Below are experts of layer 8 (counted from 0) of a mixture-of-experts language model. Rows are named router (the router's row for the expert), gate (a neuron's input weights, with its number), up (a neuron's input weights, with its number) and show model dimensions 0-95. Each number is 500 + 50 x the weight over its row's rms, rounded and kept within 0 to 999. Numbers have three digits each.
Before each expert's rows: a language model's description of what the expert responds to. This comes from a sample of Wikipedia text that the model never trained on.

# expert 4
Description: Capital initials and middle pieces of non-English personal and place names, such as K, Z, Sch, D'Souza, Székesfehé(r)vár, Montene(g)ro.
router:530511497584548473458465508610516669427513475504397558488476440450551460526511561517492449443483598523528539476533433432488491527516563514452606492569505543470496532483435428448531555447468514549532532481515526462444502486491489489515561538533515469495516611425487473523451429525390573528
gate6:471455569552464519490520486597552540513501510533375553537526559427521592490532492539441432430518367535447560519446461429540421444521393509523514532444559566523488580541564470484573457507484492509408528507524523504510476536442522528589405468488498553546487527481579461509508348444490489495
up6:520521563448495515586463500585486569521506427443517486545543382539540502405455512526499528407455587510475585623520512498515472439395457557580532525445566515581483540597449557503423541558589504494541456469519585569456528519435523550458474457465532409507528461488610522500480411450466516537
gate7:428489561500515554547471595535471465541462537489460525548581465443568503526519607529544405448445491515530550494445521451533422417558562444472480495531451469511506583463468470517359492497473491607576420483424546454477427542478456475530526492495494544435527540459496494520468413505461546514
up7:508434513533520539523464628461445537506471488481495492473563508409589511510448547496504399507505484532492454441507506529462428514476536474506546453561512452541560548403487471392630502567440575543539473473412505484449430537502541436491520495414554450568567423505525509444432488527504499613
gate8:549498584563400479429501565457515472462476558458544499440494629481516520520463458480486454472469477534463495509532492518481494548431478557589495421528392544512482540499528548509472471437430497489562529455574519562440538448380568453556403562503495495449534553565437506504541462495452489508
up8:511539448433513580549521589524441553502523538423534551573523499523446501469571544539469494558494422431549579554507416456516553488560567483576571556524479491449452428452533507519406449541474401524468438401481467500496479512542548543506503538407552494504451469425538447585474571353558515493
gate9:531551540538494503565536495477545505563438478396491507566521518464477509383434613570515502477594502585587417491590502521466545432575570474588531528506537532515480468519473514463489635544600443424471418470494472522521490476553551489433478526495442496533485465435498540572518548532487487481
up9:477541503551526460530529575537544444479486561520557606495537526552536566536522456393446485463427446441442566515391488450532469585400531539459557501491466477462441529535479482547494473500395552513518621525523474486415502495456468451508613474443490493446468582504497492596470489562599446498
gate10:581418506444514513557484487484466521484493560464415415494527574513493474445565373444475529478505585465396595509469538380495463513627602461552522410453520492491471595413585521477552388493543545541505526389431487474500485520478501494457519433563502511446501518450524407459435438525428450571
up10:446569470483460584465474538453545472490468475468528518453517523550508499518434565401504542492523461542535529539325413464478450478532526492525553482403457496490429421523503473548456546434467507476494518565522518486389535558512504530487457404432502540468509477551495614462402511483498506532
gate11:519535478522454515430518463471473462507433547428461477482474522429467571584498575380444501457429479491512452588462506465536516509540520584433520533506502535478441462545536536535476465441474488508573517358446492504452412477442510529491486494465437560447426488561438562523360519431475474492
up11:470606471577425557487463437496538514465458419516535525519514419531487483414455501502455501572531471552472486447438464575531537524489519426509517407484567606557517544563507574489473500488450489606463531527494552573561481510578509445524546602495447475481533533396464530577522481520527493491
gate12:504476534503536558551464502515487598493496511596411499484457476494551520484470593481378447478510621517503541418521473529517454484578421453515518416445525523464439543583539440549515454536494527490548517441557446400391513445565497483530672508509557470510535533484509492468553525516498478446
up12:482523529456570561531468472461532479471605409549535465519576445524650438466460508449466480512486596432503449495522504522433388456569509464524559426470475557554527478534532440563511407553545490472518617502458492444454590568511563556527533421481497476518470500496424521413424558530537479546
gate13:521512420527477394555465532543522548512470537498433513593529445495588497397531550515493475509442440525532563473521484481427485493624496489494554487543485362486554499494452461413468456458489460529496475544474515457412553562449525539493495528486526446633457570481541404446410550470505488454
up13:577533523422449569486471516491492509486486452550586479480558480502491515483412451509547523407528566554458515507456534516524496450477524463510498495510584610486456474537558562578550491432499512541483459529562483597531551477481560572493486483570512511519612500526535519452448467401463543421
gate14:585537439504514527537548509588429439519538467545486515559474547467532599521523526450501501501481423517520565473568513473555453518484474492479560545563526521452473423449482476398618512441562501559555463504480575513449460461448517574426388548462515496511500518478518513488517522522458446467
up14:520511536514544435457561514504523553310575501445496484510437458458526570533507442544447536446525538526538459581519587454470541588607531406445583517441498458535482522549557608471460529512533484458488587516462463479480519607432452480468528473512477465552474502519433521533509595533475443462
gate15:479461499512395429547445525464529523538425540475475398531466460500472453505512553447573501567444527491515575479496464502418483467524562449438582578509446470529430527495534512491402477452520500471575439468566538447484493445400466510484570449474489536477493565510545539447343500625485576489
up15:482481533517527423466495585554480397443468432534531593537538532540539519489533488465510552600541455496473522496508520526563561462487476466489439429419491576478581504484528528485546451561425538463484483469518531587539503600589429420466495476505563505559526566563475451549515409417510459491
gate16:536547505553549470546407542560406549484598465501568456476484465552478487497533614496553509532505528559497459581536499451446466526541543568518498476540543500488507465522436480540587455528477455393528589445492541529481575585498578522552426493420488531563422524471609457598505568454453510577
up16:562616439473493497497444450532526570494497463506563533484485518475453508491580475499592517510457523535484511561437552449454475430479513473442532534514597453455531496482471375517538501489528504502541483530408513489457493467455512514526493548501498528472424596506493427584504494564522459432

# expert 0
Description: Word-initial pieces of verbs and auxiliaries in running prose, such as ex(cavated), re(jected), s(lated), be, would, have.
router:466536475565493430422551377539496500464553514540579506467466479406414519500366584478533400470440550426530538604408442459562487563530558543497493520557484524425470529443480476479494501518462497538504504528479434522396573489514527445501517496507502466472608476373527442492484496465410467459
gate6:421480503580470440464486485580504530590418527492543526487428486437408519565495547457639544501612483494521520415553496591536466536538473484484400505488516421469457506441622478533499511436417517512450406539562520500440439535484525516466525518517446514560539538397577464566451500584433467525
up6:510542486576541470512446571480443526479468595488528549546405575404356565544507530553441467511486523462591512476510540434491559546463441557559431471570543506502428449464498461427445509538450476503523446559550536544549455525417545501513495519483507558497531498579448540499443435571450487494
gate7:470512551523616511553520489577548488545474509517557519483408583575505505530536540484485480474500493474513517543402484513529440475458516566509547434525474550423505460469494495584383495521451597536469496475560466521581570463538497470460417531534473466504521413485472507482475512487445492489
up7:465566503568536610521523526632490498437546568587432472524463620500551541554464580504450482439495464421541573526517522515474482481511522560540531515611510494461399431489514423463409502469511493554474411506504583492482479536434609427457533523479563383474433496486425375576484565479506477476
gate8:418502504444477515481404469473494489519493417517492552472514461444498480577435604491475573439496523606526472440353595442550538527539500459500429496576486563458531533511553555515454513573501483425481520469460487577481529536462523466485492485550474437509411406548493502457491560432559512555
up8:480493525420466525439527504527536438465562514463545472507510510471440544632390507456475464471468510496496458601479569455601549422498588372372465501505484552429534519564491558546457459499466423476536513581448481505472622488573467502491495411573474503539479406580538448503479532484447515519
gate9:522424563432494429399472431442470462538468580485552543463477536471453490502389556516464540508562527551420515453454521421548478566448560520465511517479507503516496502407419544502475552469438428471495492488550403483522520483456527442518465465506508454495494402422428454425509603450475488536
up9:490478517513555548568532505499510526572405440406514438461486463541466539557460462577567496472504500534613415465587520460424460463484535508515497543417558504410470528541556517549461389540615517568476513378511546516544438519456513475461541539585512476452515556488499453540508426396505498517
gate10:554659470573504562597555454527477551396480474453494478572499531520636494403442512457565469531474447424537453527587483525503483497496578516492528565585533573549620545494582435458517454505469505491546511572510520541447514455513512559396597488492529540549554507437476528464415597476491544595
up10:371468511430463546423471499482502482449498532473503507500518510466461453522379571541494585540472598535470499470555520455484480514504516475547466485531555498497483519601435448505429489504464490461532532486527590454521455442539487555454444442559510533546534433386534561576572423515519453423
gate11:542513502467533457523471517558478558581464528529503517456448561552597474461491588502460442479604531467509476572490591423517455474483549570451499530473434423447568486414478583515340456552478535541535499425508497461533503534502449547384578424558417413531468466442538523533451548516518481471
up11:466439458423505510483521510468502518599594479493435522485482449412433563487536492502633494421432424468496489497495445538478582524455420485449521483502482575473395451619547466492655486466591542537480522507542477570495486523534558464558466503456470505417471560591375412449495401495504521492
gate12:485539448531430471611487509461462516442471538547481431578598405439425471480494503556486500474436567515501514553445488472482418527489564498493534517499556504479480457580473445508489443515579370514510521509518550437362516513463499425467481425468545412504526374550427466499433529520432417483
up12:469420459473447508528523500413508502577507444482495557470450453510520514520495435422496514513644470448539542481583546570520481510498620461550586402426625448466437486428427551496433583510488492515532490500509468493568560490547493487568499446625528474578444508484481507488499498449508588561
gate13:449500463406494481459462475504538450505598389468487594477460480437476505493513533448425467461441545471485559413461471533485453536476461521532476519467508513442449532533568477506481627474456488469536536466513375431524526510463562489489505482540506538590561538551458396417496569516373572527
up13:436449581448462468530523580568546534467484566474544614528415458597542566539604513547566500475478436502603606514566487461463495460492459534511458424535524505576447631471547524531516588530445520473558378588520535480428479493568449549502477500593507529625497507562428476544472524537414460534
gate14:391488492530485496496516460551423455505563488477476442560491495471496469495548492405467470533421498458516467391429454538438530451483515549423535547467544586586551462374532504500559441539480434592544621474444523451470526501537411502615511497506531509489518486507494545491505578526451438518
up14:485428537460488441473427532442451536477495498534480552483508481603577467460549645629540487455514453472420457496526526492472449547556495530592499414559453426491551557484472489648413535490508543442495519441612515508507399483327474546464467529581548496488395536513526466542574521401548464467
gate15:583482526507499429537550454524527466516497529543453451495536472411391557548516554559489509577574461486501493515485473556594439495496499541446515448582449559491513560512371427458439376484450540475541538542655597475507581556533534499478581460462534459512499454466497527538469555530582500469
up15:534577487459543530516396566432568463425450488518604553433432477542473532425570482477493468488479456400540529463532508523397439450524446426620514552541467472527479400549508451507494557498518468461474500498542568511577542449505513554495470532526436459477558419540589448542510406388495545552
gate16:554592566451522479420476378560538490523507461506476489566474470508526572551497447630428518470495470494533479441518484459557525411475522543533496406534489450464511521510477548520513535516396436515517441437427517467513438417412446492475476405458520504479504531501565495432513530472336462509
up16:553437540492558536572511534450470517543572509519565557510548502527447390557477534438536479532414543494485521455617475536566381452521563534461474573413476522488520403429534425478525551525571534530460508604584544485458556555532545538550477610571446491573483542473545518576513503611549462489

# expert 6
Description: Short consonant-vowel syllables inside names and words, such as Ro, Jo, Li, ri(ff), Merk(el), c(iv)il, Can(ad)ian.
router:484486537526478478386509504631576476411475383527508404555456475499541485552537545433566432411534517506573565446487445445536504457380469568418473483549476557495493492522469524423582461500609535520438533485452491542445480443455487468561567512540456496478601533502513523535512447548535565533
gate6:501417605549449515400512455586492459499401520541493518513469486587503567567361485477570474543499473440453432552511490479507469480502542608483492485561523529539464641478473461562515583503557499488478458558462569493522486467475471544459590507522581491503465485473415531581483432509497507436
up6:500438508467572463556493556554504556516429588463454532488432445417472507562558423481523540516468518523535495598510475530481592581552492530536430570540525617499539467397479397484458527473495470625520497509502522607529469485490491599504563476515345569458545549567498496509424513506585430563
gate7:507586399474499491493494510558474522406511478459530543490433531495530545463444525474474467493517530534569527435436520393506470454430453496400515552563484571459496495564450534570450512463604492445487501507607498537452493531388398503491545486487589529448530462579531549494525516470562422562
up7:547434551545521545492515507557440571512572514498521545534424541530484481428421495477473503545550549476545468439461513526522402466515453540512479491535559485454533533488510558578504409572435469527485446478557519510407605374412426546469526567475415521534478523436521431537568513510531474545
gate8:495544351542500584449545548619488569488470535516502561510513398588502557512557563481447433526455538516417569547421502412533557431455509542553521488530502587479520562524558446405480433545530562505473570521531550464528551541441533438449442593486390513513527495506492395562477552545458540548
up8:547468541532523398561503512458549462533467536480492540553531512510501492437483483507523456448461541463516462553561585625467447549543557396436548587391436451482562467570498526645448497530567489469449557429569509508355498498466483461419538436469500457496463634411535525497474540485592566527
gate9:405478515482421482472549529452413472473568480511515544613498450492485450486542665570429546490517495491517483432534480487531477558475575500461485446430498514503552599500469506505410504542556447488430615494522465538427587489490523432482508462620441507526507492448529462504456553514414542536
up9:536472516522514496498554512574485532573459520473361417339489454453530492591449523502551442513559526479449492460534541540509552569481518448543504432518489525452515547418479500526556542532515491568536448447470486554495574408496535509593463580514459564459491462478443401508414540505544451471
gate10:501519500535478553452501471508529471486419481465537448592582546426478536493515471498518512520452563513483588555506445543581487465460469506528489542511494501482527655535542446529481472515519415526500414610475543458458489440501454552480513506592466448489538472505526476426522516484494491485
up10:542511482559538348517568502561464507506635515478506545421476516523467451533536504540515549557555440546483448433549531456494470485487456501452516505452413588489435408471473435545542565423551479445471538534449528580518524555447516507421469550484534541550556568569528520525558523611511521435
gate11:523566463544528596475509478464549510426532521370488484504586586464479512466467533457528541518462584513543510508474503386490557411501464419473488595591472607463386510548587577520489456511513463529534537562479465547540491475453488548493561434503430571515550472582471489457545593589494639483
up11:479515566488512571442427567480546475519558568476521519526557452448582477527525485470485576461499474515500541500468496460471511411471514425464499547538497463548455560537489487425559465506505442496433531541452428490589558566475486537464539502500494389460518467531401494464415452549478557465
gate12:508411376519393423419501497505517423531498454419463510529404426506495528524503558478475513518502523508523474480494511459471433535405475451444521583593540451422477492510485526454527507386517593453523526486531456448514426486511584491423502538471498494388441490456446528540532485505388459455
up12:542417502448495512558560535443439519568426440515523466518454575435555502487513496505456509467507475480448613514496525587500576461440443489573448572459438483518572477463479532561466587496561531479461485536484476426559525565427598442541467513418609524533520532470480562518508569453597483516
gate13:457515532549372507442548460559581490546448490566423502599519437441523547488500524509540476472527442497460446599489560457527590496550482478587502510456493475600496506468520442466517406533526451532478592607481532480489524499476457466426534518412471482453464466530517493397491510508472539541
up13:424492484507460476391549402518511441495517452549586490422521431584510441627536494515576482518558575481516511558518443509548560486458503576525632557558515544527546450524564501493490439482491446469453536585529579446522461552475576555494530509550537488522460421470521585549517470441559558469
gate14:441487545531514491484456520502585508467448456522446508470489518506597544455482542444536431517549451430468511439476562463516465520501504517452534500546503460488462441518540478580494572494522511520479471474506463512500506559515498570491589546496616559494480422538508525532578567458448535474
up14:537510522584500436440480478535473487461568456532457574445522463474503511408528434568459465565524475504463485545446496430403522432574471471526402511384415452420492422485553573498462464403576412510456525494479506487526481524507511466418567520473494439487526486430544479453476559591516444388
gate15:378457569522500503551494529478465387554439481559479523564451429436555540511629469578433446499473502493498493454477530436530451538543480524457525505439537387520549565504508499463439513476587481480502457532531591537549529570468530544428550558538509383567458501565553562481463562541439479580
up15:337374619515485487492560553526376469507452482524478496544423423511591508513486466551439465495491500421445462488508565543476517485545436513450506553517466424481482452518490492485478500495550464569554492470502489439574501537474481508426564521613424458541497452481578540527515553518525436533
gate16:504467481460581526490546506456511444516519470561474438464431515535560540552531638554449509490539469539557452469526496485469530527554514529497523601562479502528510495504469414464500484471482554363459460417543507404413482427475455528543445469567589543493564466528501498517534548549508524526
up16:512457510505489504514526583448576510512490505481484423462586426489492538542536539516517459427521563495568468493583522482494480478541473456663532521477464446499489563471532559504501511434475516515468498394584404462439495443522512523552527481494387392461531546555565508483498466539518502551